config = dict(
    d_expert=32,
    normalize_top_k=True,
    balance_loss=0.00321,
    init_std_router=0.0191,
    tie_word_embeddings=True,
    optimizer='cautious_adamw',
    beta1=0.9,
    max_steps=6173,
)
Below are experts of layer 4 (counted from 0) of a mixture-of-experts language model. Rows are named router (the router's row for the expert), gate (a neuron's input weights, with its number), up (a neuron's input weights, with its number), down (a neuron's output weights, with its number) and show model dimensions 128-191. Each number is 128 + 24 x the weight over its row's rms, rounded and kept within 0 to 255.
After each expert's rows: a language model's description of what the expert responds to. This comes from a sample of Wikipedia text that the model never trained on.

# expert 13
router [104 130 127 132 133 146 163 124 133 149 127  86 139 122 138  86 117 100 125 115  92 145 170 104  95 172 150  98 102  97 140  99 118 149  86 138 145 100 128 160 150  96 100 107 107 137  97 179  92  93 126 140 152 130 156 130 125 173 111 137 150 141 120 140]
gate0 [124 106  88 153 119 124 115 115 156 129 136 122  98  88 146  90  95 140 103  91 121 151 111 168 128 122 114 141  75 117 149 183 165 172 142 113 125 125 146 175 154 108 114 115 141 115 122 172  74 109 124 151 119 128 112  91  95 155 151 131 168 137 110 141]
up0 [163 122 152 138  88 149 121 181 119 114 148  87 115 107 121 114 120 132 177 140 119 139 138 151 129 124 108 101 117  94 114 127  93  76 108 128 113 122  83  95 105 127 101 133 121 119 105 141 103  83 130 112 142  93 109 126 172 137 139 100 127 104 100 169]
down0 [161 110 147 101  60 151 136  98 125 144 113 127 151 155 122 125 122 160 143 121  93 152 111 117 167 112 148 166 137 115 111 137 175 154 157 167 109 111 182 163 115 156 145 151 105 141 139 138 138 153 153 154 102  86 145  91 114 121 113 125 124 144 125  89]
gate1 [114 124 178 120 134 103 103 123 129  70 114 135 128 144 101 129 130 112 146 147 117 147 137 103 125 140  99 142 152 133  79 132 107 160 114 105 128 113 116  76 147 166 126 130 134 125  97 127 143 127 136 100 110  85 131 120 133  73 122 105 138 137 159 169]
up1 [143  85 130 134 172 145 104 138 145 131 154 107 123  87 129 145 127 179 147 134 165 154 148 163 130 130 197 134 102 114 146 165 123 129 135 117 120 178 139 135 129  95 132 143 109 117 114 114 137 140 135  99 144 161 117 154 157 161 151 120  68 149 119 137]
down1 [100 156 126 119 138 131  93 144 133 146 118 117 120 133  87 113 124 107 157 126 115 103 137 111 113 120 136  94 136 126 123 132 111 124 117 111  90 142 158 145 145 131 130 158  93 108 105 131 132 156  99  91 164 153 143 102 113  91 145 132  90 129 148 102]
gate2 [132 134 126 152 127 126 102  85 142 117 129 175 167 122 127 156 120  72 113 134  98 143 141 163  98 131 158 124 141 110  72  98 137 131 125 119 100 126 160 154 151 116  78 126 142 113  85 111 124 124 160 116 150  89 121 129 127 116 119 110 123 147 103  92]
up2 [133  88 153 115 126 115 140 169 118 107 111 125  88 140 115 125 172 161 130 100 165 117 129 130 143 142 119 104  98 128 125 159 124 134 131 143 110 134 139 166  98 112 179 145 138 108 132 113 134 140 145 140 106 155  91 150 125 123  79 128 151 155  98 105]
down2 [136 120 116 148 122 126 106 110 129 157 102 168 105 144  99 128  87 126 155 152 105 123 125 143 110 169 113 109 114 169 146 101 148 122 147 187 125 136 139 101 126 126 149 120 134  90 145 128 116 128 111 147  93 134 126 118 131 128 140 117 118 161 151 113]
gate3 [131  89 122 108 104 145 130 137 133 149 158 137 167 104 128 145 116 122  93 117  93 114 162 109 111 150 128 175 133 121 120 161 116  97 146 141 163 117 135 131 100  83 146 110 115 141 101 148 130  76 104 185 171  74 131 109  64 126 113 123 172 160 130 139]
up3 [140 109 112 122 110 108 163 150 100 119 109 121 114  96 125  99 127 124 108 129 120 168 163 108 158 134 143 125 134 107 120 112 112 169 119 101 114 133 147 107 145 125 109 112 126 121 118 111 135 106 125 150 165 111 127  68 106 125 124 158 101  57 133 107]
down3 [166 114 132 198 149 133 156 123 142 142 175 120 170 115 105 135 142 124 136 157  86 131 113 154 150  80  96 105  84 119  90 131 142 128 166 109 117 155 108 153 102 161  92  96 115 118 106 180 115 105 124 172 112 128 110 132 162 133 129 109 109  84 172 152]
gate4 [120 143 123 134 166 123 170 176 133 162 130  69 164  99 123 117 105 144 201  98  74 125 168 125 139 115 136 127 111 167 143 133 143 124  58 142 141 125 108 128 166  87 139 122 110 126  99 135 163 108 112  96 127 147 100 135 116 124 138 144 157 144 122 139]
up4 [127 138 122 123 115 104 115 138 125 138 114 142 118 105 123 121 105 128 172 130 129  98 119 142 120 134 118  83  62 105 141 102 135 147 157 136  93 153 150 122 110 109 169 123 128 150 110 153 113 109 115  96 158 145 121 160 161  69 154 111  87 122 127 118]
down4 [104 108 110 123 130 140 148 167 129 169  92  98 152 106 101 159 124 117  99 100 111 115  95 144 113 121 117 150 146 151  93 128 138 166 133 107  88 140 145 163  92 130 187 146 104 155 145  95 156 130 102 124 116 155  80 119 129 139 114 200 114 104 163 125]
Latinate word endings. Suffix pieces closing a word split into parts, such as -ation, -ated, -tive, -ous, -ber in deliberately, abbreviation, resigned.

# expert 24
router [ 92 139 139 139 114 156 158 129 124 163 114 132 133 126 126 127 180 121 140 136 116 149 152  95  93 164 158 108 129 122  91 109 131 167 153 162 132 117  89 157 177 133 106 118 137  94  98 126  71  90 117 116 145 105 140 123 129 125  99 159 138 142 125 132]
gate0 [ 87 104 160  81 169 148 136 109 107 144 101 117 114 164 136 143  94 168 125 158  98 116 108  84 118 102 131 116 153 146  95  90 152 130  92  93 122 172 165  97 133 108  91 159 115 146 152 170 122 107 148 123 143 130 144 104 149  96 138 123 145 116 123 177]
up0 [116 102 100 136 117 133 120 132 165 177  91 138 197  90 122 101  83 146 154 141 127 152 180 143 108 127 126  96 112 138 185 126 120 118 111 119 141 142 149 141  94 113 138  89 105 165 106 123 152 137 119 147 180 136 109 118 111 130 104 125 133 147 156 147]
down0 [114 116 124 122 115 130 128 147 172 122 104 161 151  90 138  91 160 146 113  99 152 185 123 168 131 152 136 104 124 145 117 143 125 134 165 188 101 148 124 166 155 131 175 120 156 119 149  97 152 108 112  93 136 132 125 136  83  92 168 110 113 170 176 148]
gate1 [107 144 172  84 140 122 132 115  93 115 134 121 150  96  99 145  67  66 140 127 118 125 112 138  93 151 132 155 130 131  89 161 138 107 122 163 143 101 127 159 120  96 102  94 103 178 141 104 148 148 152 132 115 166  89 131  79 115 128 145 122 141 137 128]
up1 [154 153  95 119 102 168 133 133 150 170 120 130 112 139 130 129 121 100 137 141 143 130 125 109 142 170 116 125  90 134 153  93 108 147 122 147 114 159 125 156 108 132 104 135 150  79 119 145 108 148  58 127 115  98 158 100 143 152 101 112 150 141  77 152]
down1 [ 92 139 135 143 135 129 120  87 117 155 159 174 127 110 182 143 114 110  92 177 129 135 131 128 162 113 155 128 104 124 129 102 143 135 113 152 107 148 149 114 127 155 140 153  95 131 126 128 105  81 158 118 132 117 165 135 146 128 158 100 128 160 154 107]
gate2 [138 125 141 122 124 132 151 110 109 110 100 136 108 130 113 127 155 121 104 156 141 116 103 146 121 127 142 120 150 119 126 143 130 156 153 147  98 187 120 108  94  78 120 139 148 152 103 118 137 158 158 112  93 147  84 130  92 106 101 116 150 107 129 144]
up2 [166 115 115 155 113 152 149 119 154 136 141 138 133 125  90 122 154 128 151 133 165 117 145 127 115 102 116 149 115 112 117  99 125 148 133 122 110 126 120 116 147  69  94 166 100 112 127 128 157 120 141 161 147  67 104 172 140 118 150 108 135 178 134 107]
down2 [155  89 165 121 113 134 144 138 105 132 149 137 128 120 108 113 112 125 118 153 152  93 144  92  61 183 131  99 126  91 106  88 141  92 118 130 135 101 128 152 130 147 154  87 138 140 119  99 123 134 170 114 113 113 147 109 100 137 137 150 123 166 134 119]
gate3 [115 160  96 124  80 142 122 136 142 111 135 132 124 144 150 142 168  82 113 116 142 145  77 159 169 128 128 140  98 155 132 115 117 120 116 119 117 149 139 128 128 130 115 135 198 148 176 150 102 154 156 190 105 167 153 169 179 113  91 123 153  85 125 125]
up3 [ 87 118 154 149 169 113 130 112 170  95 115 142 155 122 152 165 155 108 112 126  97 168  83 152 129 138 188 146 141 158 136  80  94  87 119 142  98 128 111 119 135 149  97 146 129 104 140 128  86 113 186 152 131  94 114 154 163 133 116 125 140 112 109 105]
down3 [102 136 147 154 139  91  86 104  90 115 118 150 144  90 158 158 151 148 114 137  81 127 119  83 145 118 128 176 157 168 110 114 147 106 105 106  91  93 151 120  91 113 135 185 137 147 117 103 117 110 171 182 113 142  97 121 138 114 114 137 106 151 105 160]
gate4 [147  98 146 135 145 166  91 153 152 116 126 109  93 126 139 127 117 141 131 125  68 137 119 155  73 141 150  86 126 109 169 157 108 111 125 135 116 145 114 131 127 141 181 147 134  95  87 137 122 143  93  98 108 125 116 130 142 208 156 149  16 111 156 143]
up4 [ 99 156  93 118 118 130  94 161 131 152 105 124 143 147 135  85 115 133 138 121 170 111 108 149 164 121 157 153 115 156 119 115 135 146 160 148 162 102 137 145 107 172  72 180 111 149 170 116  97 108 141 129 132 149 156 124  42 103 141 121 158 173 125 116]
down4 [141 125 171 116 160 123 112 107 182 111 118 105 106 118 148 135 142 147 162 184 108 147 152 134  43 108 142 124 173 160 142 122 140 136 126  95 149  98 116 126 126 127 157 144 122 158 101 121 109 139 139 110 139 157 154  96 104 112 113 148 150 139 130 118]
Empty table cells, percentages. Blank spaces and percent signs in pipe-delimited tables of election results, swings, squad statistics and transfer lists.

# expert 56
router [135 111 148 149 138 187 124 129 128 155 110 147 132 153  76 141 137 121 133 141 129 119 149  97 129 158 120 101 121  82 121 121 135 106 108 135 156 111 148 112 123 101  84 116 140 121  79 140  94  75 144 149 159 171 170 130 106 156 122 153 121 132 119 143]
gate0 [132 130 129 140 144 106 145 108 149 114 141 105 140 141 140 115  91 128 147 156 138 102 107 108 120 160 179 105 124 138 119 121 100 135 118 111 115 136 146 151  75 151 145  81 139 114  93 156 127  87 149  88 103 167 107 132 125  95 154 139  97 152 110 117]
up0 [152 140 112 117 143 144 137  81 173 140  73 164 128 130 103 135 114 119 135 155 152 154  96 127 144 174  96 101 114  90 112 140 146  88 148 135 146 128 127 127 106 134 146 108  83 180 123 110 147  97 155  96 115 132 123 120 155 114 171 109  96 119 132 178]
down0 [ 88  99 104 100 179  76 135 130 129  84 128 107 149 120 160 121  91 124 112 112 114 167 108 155 120 121 181 134 137 149 131 113 115 154 139 131 143 105 131 153 140 113 124 109 128 132 124 121 123 111 143 158 145 140 154 152 116 104 147 113 190 153 148 104]
gate1 [145 138  92 128 104 111 129 169  98  68 116 135 173 109 132 152 138 104 113 153 158  96 145 113  89 125 131 108 136 182 133 134 142 138 137 110 135 106 123 130 132 132 166  80 154 136 142  65 142 118 119  97 139 149 122 116  96 141 112 126 161 155 138 147]
up1 [143 119 137 129 115 109 104 137 117 140 104 117 148 178 150 165 135 125 104 198 177 134 109 112  84 146 127 114 159 146 151 102 142  75 113 116 139 159  93 135 120 157 146 112 145 117 115  95 128 102 141  85 155 134  97 180 125 135 107 140 138 162 110 142]
down1 [134 116  95 139 136 118  99 135 145 157 133 142 131  94 152 140 140 124 117  99 148 118 126 165  98 133 202 152 141 141 115 101  98 108  90 120 132 134 133 145 117 106 148 134  97 129 115 127 155 120 162 160  94 123  99 149 132 127 110  79  99 152 145  85]
gate2 [136  99 137 123 101 178 137 112 133 151 140 152 137  91 105 110 113 111 104 131 134 152 121 122 139 133 134 116  76  93  81 169 131 114 170 123 112  56  83 124 108 176  93 119 126 136 142 139 122  91 152 114 113 134  93  61 166 126 147 122 125 121 160 130]
up2 [165  89  85 125 147 143 111 102 110  95  97 156 124 109 134 109  61 127 101 116 171 121 109  90 113 122 108 140 101 104  68 145 142 115 114 119 151 136 132  83  85 175  91 126  77 120 169 156 117 127 144 157 135 123 111  98 153 128 124 136 111 175 133 151]
down2 [155 124 113 102 123 126 179 129 116 112 161 141 171 130 150 152 102  99 199 117 153 150 125 102 156  89 104 125 116 134 122 164 139  82 124  73 122 114 137 108 163 115 113 176 109 159 130 140 149 123 147 143 143 127 156 103 169 129 149 159 149 116 113 145]
gate3 [135 162 166 134  83 144 150 132 132 136  86 111 136 109 136 151 128 143 111 104 118 124 106 160 122  91 167 114 120 100 155 149 170 160 124 148 124 149 122 110 158 155 118 100 123 154 140 160 106 107 136 152 153 135 132 124  79 145 131 124 138 178 131 119]
up3 [ 97 171 118 144 122 129 140 131 102 106 181 137 144 100 134 136 139 129 105 135 128 122  50 102 136 131 156 132 122 131 133 111 162 118 135 136 140 138 131 111 130 141  97 104  99 183 138 129 138 111 149 179  87 136  96 120 101 188 169 113 145 138 114 111]
down3 [101 132 113 145 107  87 128 128 164 108 130 146 168 111 147 147 160 113  94 125 113 145 137 118 170  96 121 163 114 164 120 159 136 110 139 142 136  82 107 151  79 149 132 138 128 136 154 149 125 114  85 113 137  91 147 124 134 132 141  96 157  98 131 202]
gate4 [142 106 170 121 124 142 122 168 114 142 100 126  99 189 150 154  82 102 136 155 162 105 150 122 125 156  75  59 166 120 150 133 123 141 142 135 157  87 135  94 108 135 127 130 170 109  60 146 131 145 141  88 135 122 143 117 141 123  72 116 128 146 128 122]
up4 [136 167 126 113 168 117  98 143  92 147 141 130 142 171 137  96 107  87 120 105 119 115 122  81 188 144 111 125 132 164 121 136 130 162 124 124  96 126 120 126 167 154 171  76  82 105 160 153 123 123 129 144 127 126 103 105 136 108 135 103 144 116 138 120]
down4 [134 182 102 116 159 111 140 117 123  80 166 106 122  83 154  91 152 115 154 163 111 147 156 167 104  78 146 107  98 142 144 153 120 150 119 159 149 117 123 150 159 185 133 125 121 191 140 103 140 132 122 144 106  82 129 150 121 124 111 119 126 145 115 124]
Topic adjectives before nouns. Adjective or noun modifiers after the or a that name a field, such as military, political, music, public, film, plus cri in critic and crime.

# expert 6
router [100 115  94 140 132 172 163 145 140 159 117  96 122 156 126 105 151 123 131 123  92 164 150 131 144 165 125  77 127 127 122 103 125 116 136 159 130 111 133 140 107 118 120 116 120  80 100 123 112 138 128 140 142 123 153 131 128 148 131 158 131 125 123 147]
gate0 [115  98 137 166 181 128 124 107 157 131 134  93  91 106 136 146 124 159  80  75 114 119 128 117 122 162 124  89 151 145 147 154 134 147 111 114 113 103 137  92 126 120 114  98 142  94 143 128 133 125 106  87 140 116  92 145 111  96  94 119 153  95 147 167]
up0 [124 148 129 155 122 110 160 121 102  67 112 145 132 113 124  78 151 131 146 152 162 125 142  86  96 114 125 142 126 129 112 145 111 122 110 121 145 111 151 131 118 126  99 114 129 111 184 110 142 148 126 136 133 136 116 138 135 157 144 117 136 161 136 151]
down0 [133 152 110 158 133 129 110 129 124 130 125  99 139 130 108 133 108 144 137 218 129 145 154 110  99 136 146 120 155 129 113 122  93 124 124 123 151 147 109 121 118 145  83 129 123  93 117 106 176 125 160 106 123 158 135 133 161  91 127 116 115 121 132 179]
gate1 [ 79  95 132 139 114 166 159 106 114 134 143 116 132 110 142 165 162 130 115 116 141 123 125  69 151 148 120  82 157 111 126 119 133 134 128 133 108 134 137 167 118 121 130 151 142 137 112 115 139 157 109 119 163 100 130 112 148 106 128 162 162 147 131 175]
up1 [137 131 117 132 130 148  90 146 167 142  99  76 162 148 171  93 113 128 130  85  96 119  79 175 110 109 152 156 113 162 108 181 126 174  89 114 144 106 141 129 163 135 155 155  95  97 149 145  98 102 142 126 108 155 108 127 130 137 178 105 103 131 122 129]
down1 [117  92 109 159 147 117 144 104 122 108 142 134 128 114 190 119 100 133 150 142 136 123 116 167 103 143 183 134 118 119 122 103 149 139 100 163 174 140 167  95 140 202 150 149 133 105 113 140 101  84 141 108 121  96 171 145 175 102  93 151 149 126 119 133]
gate2 [135 100 162 149  85 136  84 138 167 116  65 145 119 169  75 145 149  91 171 155 102  93 148  96 104 104 105 109 121 116  92  93 126 130 127 165 122 157 178 122  99 119 121  93 175 133 163 136  92 139 114 119  66 140 156 136 121 129  92 153 113 115  95 122]
up2 [ 69 132 138 127 141 153 129  71 135  84 105 149 134 109 139 119 113 117 165 126  97 143 153 122 114 109 164 130  85 160 136 103  77 138 127 134 172 118 153  93  91  80 174 159 155 126 125 125 137 108 107 120 123 120 133 169 133  95 165  84 147 119 123 165]
down2 [107 150 155 111 104 108 117 180  79 129 114 127 110 158  81 180 148 114 109 132  68 136  91  87  96 114 159 164 116 145  88 133 150 108 141 118 124 171 122 123 141 149 122 136 131 138 137 157 104 153 150  96  68 107  89 154 142 132 122 162 110 148 105 107]
gate3 [135 145 123 102 117 163 111 126 154 163 114  84  98 111 153 121 160 181 132 145 132 152 140 171 147 138 132 108 143 125  79 176  93 143  89  97 115  87 131 140 137 134 131 152 139 121 130 114 132  96 122 117 162 112  97 120  73 168 108 140 126 126 119 104]
up3 [119 113 127 140 145 142 136 120 123 109 120 112 111 154 139 163 120 129 119 147 122 100 140 117 112 134 138 105 131 164 109 157 109 123  85 123 145 112 145 121 187 120 155 114  79 115  84 155 168 114 133 143 168 107  93 196 173 101 105 101 137 172 104 119]
down3 [179 159  95 121 117 122 137 142 163 155 117 132  96 125 146  75 133 114 176 138 141 145 128 148 136 128 139 123 138 115 113 149  95 112 137 137 123 114 102 136 127 121 141 137 149  85 129 100 160 183 149 149 122 140 132 149 170 122 132 179 100 131 120 124]
gate4 [ 73  91 115 160 117 138 108 132 173 142 100 104 144 148 121  92 127 146 149 143 167 119 148 133 142 162 127  87 152 144 116 116 118 127 122 159 117 141 118 134  92 121 135 122 133 111 135 105 121 164 160  67 129 134 100 185 117 128 151 167 146 128 170 176]
up4 [ 71 152 149 124  99 151 122 157 143 149 121 115 149 163 139 104 139 139 172 166 163 153  99 123 151 123  77  74 114 137 137 124 103 133 151 136  74 105 127 112 138 148 134 153 133 148 117 105 108 189 115 111 130 112  93 158  77 124 111 144 126 152 118 116]
down4 [127 123 108 159 105 117  81 121 110 118 117 119 157  89 106 136 153  98 130 162 158 157 122 103 117 125 158 132 109 116 101 154 104 116 140 109 107 138 134 129  96  92 125 162 148 147 111  98 134 129  81 152 148 130 131 168 159 107  95 142 135 172 115 131]
Geographic and compound name parts. Name pieces after North, New or Metropolitan (South, Air, Oper); chemical methyl pieces; spaces before Cyrillic words in lists.

# expert 40
router [112 124 152 130 140 139 125 126 129 175 111 134 118 125  88 123 133 103 103 135 115 115 153 124 111 178 148 126 104  92 107 117 111 122 116 149 151 140 114 165 129 138 153  81 136 148 119 140  93 151 136 146 149 138 128 123 106 141 127 178 135 146 120 127]
gate0 [144 140 148 119 140 122 144 119 144 127 155 146 111 130 109 143 120 104 143 145 130  88 130 146 121 138 138 126 156  97 103 105 148 166  73 115 100  94 104 109 142 142 148 156 124 134 136 123 179 126 109 121  85 124 115 155 142 112  99 150  74  88 121  91]
up0 [116 108 118 136 149 123 129 123 136  87  97 125 143 128  68 155 181 116 135 119 108 137 100 118  98 135  86 149 144  88 147 119 136 124 124 139 164 162 145 165 101 113  85 108 129 117 116 130  78 103 126 135 116  98 134 122 136 142 122 101 157  74 134 121]
down0 [141  99 133 120 147 130 149  90 174  90 148 152 100 131 128 141 104 150 155 135 104  88 170 127 132 212 151 146 125 142 114 112 113 104  71 117 156 136 116 129 124 112 115 127 127 150 136 115 153 111 120  61 166 187 143 123 131 137 114 143  79 135 104  87]
gate1 [130 158 110 113 170 130 147 105 159 126 130 101 141 107 104 121  94 155 156 119 125 146 127 143 135 106 142 146 138 133 123 105 106 178 123 114 114 113 153 127 139 108 101  83 125 108 121 101 165 110 142 137 150 132  96 111 144  98 143  97 135 122 161 116]
up1 [116 100 200 130 147 136  98 134 110 144 113 139 116 158 148 146 168  79 120 125 111  68  94 116 116 112 121 129 131 108 111 150 145  75  94 176 115 131 139 147 140  81 147 169 119 101 131 141 125 154 113 111 131 149 162 170 142 109 117 137 150 120 146 134]
down1 [ 98  88 111 135 101 128  94  90 133 119 137 139  98 128 149 140  97 128 152 140  91 131 123 161 108 128 146 138 121 135 122 100 106 110 154 159 150  72 115 115 100 124 158  84 185 110 125 161 139 139 132  97 123 169 156 139 129 143 125 157 163 110 101 157]
gate2 [ 98 114 125 120 184 104  82 105 115 130 110 107 149 101 129 141 132 137 113 100 144 124 139 123 133 100 126 124  98 121 109 116 135 116 167 181 159  89 129 167 103 164 144 125 111 135 145 145 110 126 148 158 111 119 106  94  87 107 122 138 145 168 132 140]
up2 [119 109 126 140 157  99 142 125 153 134 166 127 146 104 127 139 103 152 119 108 150 126 110 123 126 117 124 118 145 142 142 173 137  99  94 158 146 116 110 143 136 101  82 139 110 115 168 136 116 109 128 159 130 132 103 123 153 133 150 103 148 134 141 133]
down2 [137 190 110 125 112  66 180 141 121 148 117 124  83 112 107 162 137 111  92 135 105 177 134 129 125 136 145 136  94 151 117 181 110 114 132 136  98 178 134 117 126 134 156 116 142 159 148 125 124 136 116  89 112  97  91 140 129 126 103 138 122 119 121 122]
gate3 [ 99 154 131  94 128 135 118 156  92 119 179  86 118  91 145 109 111 156 124 139  93 165 134 107 151 144 174 166 168 123  84 131 127 110 126 170 131 144 123 131 202 138 118 152 164 131 149 153 152 113 103 134  90  86 109 127 151 158 137 124 133 141 149 149]
up3 [ 67 144 117 108 119 124 150 151 100 101 110  55 142 131 120 131 104 131 121 143  88 158 136 181 124 153 145 132  96 122 112 114 130 111 146 133  82 107 108 167 160 124 167 165 144 133 113 112 105 140  96  64 126 147  94  90 137 165 162 159  95 148 133 163]
down3 [126 124 121 148 120 123 113 140 132 129 157 182 101 100 151 117 113 149 141 139 149 116 180 119 141 102 136 132 138 159  79 140 118 113 125 133 106 125 123 150 136 144 117 184 128 104 163 142 127 174 147 136  93 165  99 109 125 121 103 157 103 169  80 158]
gate4 [128 169 112 113 159 118  85  96 132 143 136 125 135 109 102 165 133 101 127 115 123 122 114 133 119 121 156  93 118 136 138 131 148 127 138 106  86 179 130 154 128 103 119 167 132 151 140  94 154 125  94 167 135 152 150 171 177 127 131 103 131 143 114 150]
up4 [133  93 141 149 121 137 133 121 125  98 101 128  99 149 117 149 101 122 140 115 125 141 127 102 151 148 134  71 166 130 108 105 159 105 140 116 171 121 151  88 136 151 102 139 176  96 116 174 168  98 108 130 137 109 158 112 117  68 129 125 134 115 148 153]
down4 [ 97  93 156 151 115 140  74  80 137 102 170  92  80 144 125  83 155 158 161  87 135 162  98 126 111 103 123 112 124 103 122 139 126 183  90 138 157 170 139 140 162 135 158 135 155 142 137 122 110 131 117 126  94 136 145  85 134 128  87 139  93 144 119 145]
Copula be forms. Forms of be and become right after a subject, such as was, is, were, are, been, being, became.

# expert 20
router [153 101 166 123 118 163 145 146 136 138  90  96 122 134  72 139 156 114 123 130 116 102 123 139 118 164 123 104 112 111 109 134 112 142 142 175 138 139 106 144 154 139 137  66 130 124 102 136 156 154 103 151 136 109 154 106 127 149 103 141 132 114 133 133]
gate0 [113 153 112 121 157 144 145  79  60 100 116 143 107 147 108 121 157 116 121 130 120 145 152 109 100 119 147 123  84 129  95 117 129 185 128 151 124 122 122 136  88 151 109 107 139 138 120 114 153 121 100 153 126 109 130 166 153 137 120 180 130 114 147 119]
up0 [141 110 142 183 105 122 106 153 191 136 123  86 156 147 121 135 145 118 119 139 116 125 150 181 128 147 136 111 116 113 132  96 147  85  85 146 108 142 152 117 113 110 119 152 116 133 146 103  94 135 128 117 124 158 135 146  99 113 117 151 115 156 105 146]
down0 [105  89 145 141  76 130 119 122  75 129  95 147 118 152 135 124  95 137 103 143 168  81 154 142  98 120 109 157 107 104 106 152 101 153 128 124 113 110  98 116  94  97 111 129  80 122 157 135 108  91 177 140 107 146 121 107 152  90 127 114 140 109 152 107]
gate1 [108 118 107 120 157 124 101 152 163 189 118 128 129 124 139  89 159 113 154 122 107 141 113  88 150 155  96 152 129 102 149 161 155 102 141 122 167 129  99 141 107 143  84 145 122 112 112 141 160 141 146 109 149 167 158 115 156 128  91 130 140 124 111 128]
up1 [122 132 122 114 114 113 135 147 130 119 145 142  85  99 143 133  93 135 130 152 141  86 137 152 162 164 146 151  97 152 129 129 142 194 105 157  90 160 152 131 134 131 114 115 106 148 152 134 115 133 135 111 107 100  90 126 113 104 121 153 136 103 108 111]
down1 [110 146 124 123 140 104 153 158 108 112 119  73 143 142 107 130 139 135 138 130 156 112 146 142 105 116 137 119 142 162  91 135  98 118 137 133 120 133 138 113 103  90 142 108 152 183 161 138 131  84 137 138 153 108 106 123 124 107 122 166 135 119 159 152]
gate2 [186  91 108 127  79 152 135 134 114 160 143 147 174 157 117 134 116 143 132  81 164  89 146 137 140 162 133 169  96 157 135 136 167 137 132 108 140 169 102 160 121 157 133 103 136 145 125 166 119 121 127 114 136 143 131 105 113 157 128 114 117 109 101 159]
up2 [138 109 160 144 122 113 129 112 144 153  98 133 148 146  78 152 145 144 113 125 127  99 144 127 121 167 147 136 150 192 166 108 134 131  99 137 110 104 122 133 129 137 165 128 169 132 114 136  76 157 134 101 160 157 103 128 137 135 123 113  56 136 130 123]
down2 [164 112 117  53 115 175 171 164 146 145 115 123 120 144 164  90 121 121  92 115 135 123 136 110 148 145 126 162 171 100 139 161  59 105 155 118  98 133  89 177 154 127 116 137 147 104 118 106 133 105 131 124 155 160 122 123 156 165 195  93 112 122 124 108]
gate3 [ 87 129 124 128 190 109 106 124 107 138  89 143  94 109  93 102 133 125 181  98 125  86 129 143 140  99 153 131 105  98 150 138 134 150 137  89 114 128 121 133 128 125 145 155 126 104 100 155 153 134  72 102  89 128 140 106  97 117 156 125 148 126 128 132]
up3 [154 134  96 160 109 146 178 156 171 158 140 108 128 111 157 156 136 127 125 161 143 156 129  99 134 135 166 164 118 125  98 144 115  77  91 137 146 144 107 120 130 132 110 102  98 127 153  85  96 124 177 126 111 120 117 111  82 132 122 161 138 133 144 159]
down3 [118  99  97 162 115 112 101 105  97 136 138 113 116 120 146  78 146  93 109 120 123  97 183 141 132 129 136 172 102 133 132 114 172 148 149 140 114 151 140 171 110 145 116  95 164 157 124 113 103  63 130 169 110 128 147 140 150 107  91 142 147 153  84 150]
gate4 [140 114 117 144 129 148 101 151 102 125  93 125 123 154 100 122 171 127 156 187 120 109 118 150 169 146 102 125 106 139 178 163 108  79 108 127 118 165 135 114 153 105 128 137 162 140  93 162 113 119 139 149 147 128  99 120 133 104  92 150 120 147 118 172]
up4 [140 168 149 152 114  74 140 147 132 137 136 160 112 141 142 139 122 121  96  85 117 129 108 113  97 148 142 144 124 117 132 167 138 158 138 134 174 106 129 114 105 119 163 137 120 141 147 109 102 109 136  61 146 139 128  99 141 114 118  79 153 109 149 121]
down4 [174 151 112 156  99 119  77 138 127 132 109 120 121 131 107 100 146 155 134 141  80 134 124 128 122 134  87 129 129 141  89 110 115 107 119 122 128 138 103 155 146 117 102 149 139 136 129  88 126 125 121 151  85 155 107 112 144 132 145 145 128 138 126 124]
Word-initial capital letters. A lone capital letter opening a word, mostly S, H, F and B, at line starts, in lists and table cells, and in U.S.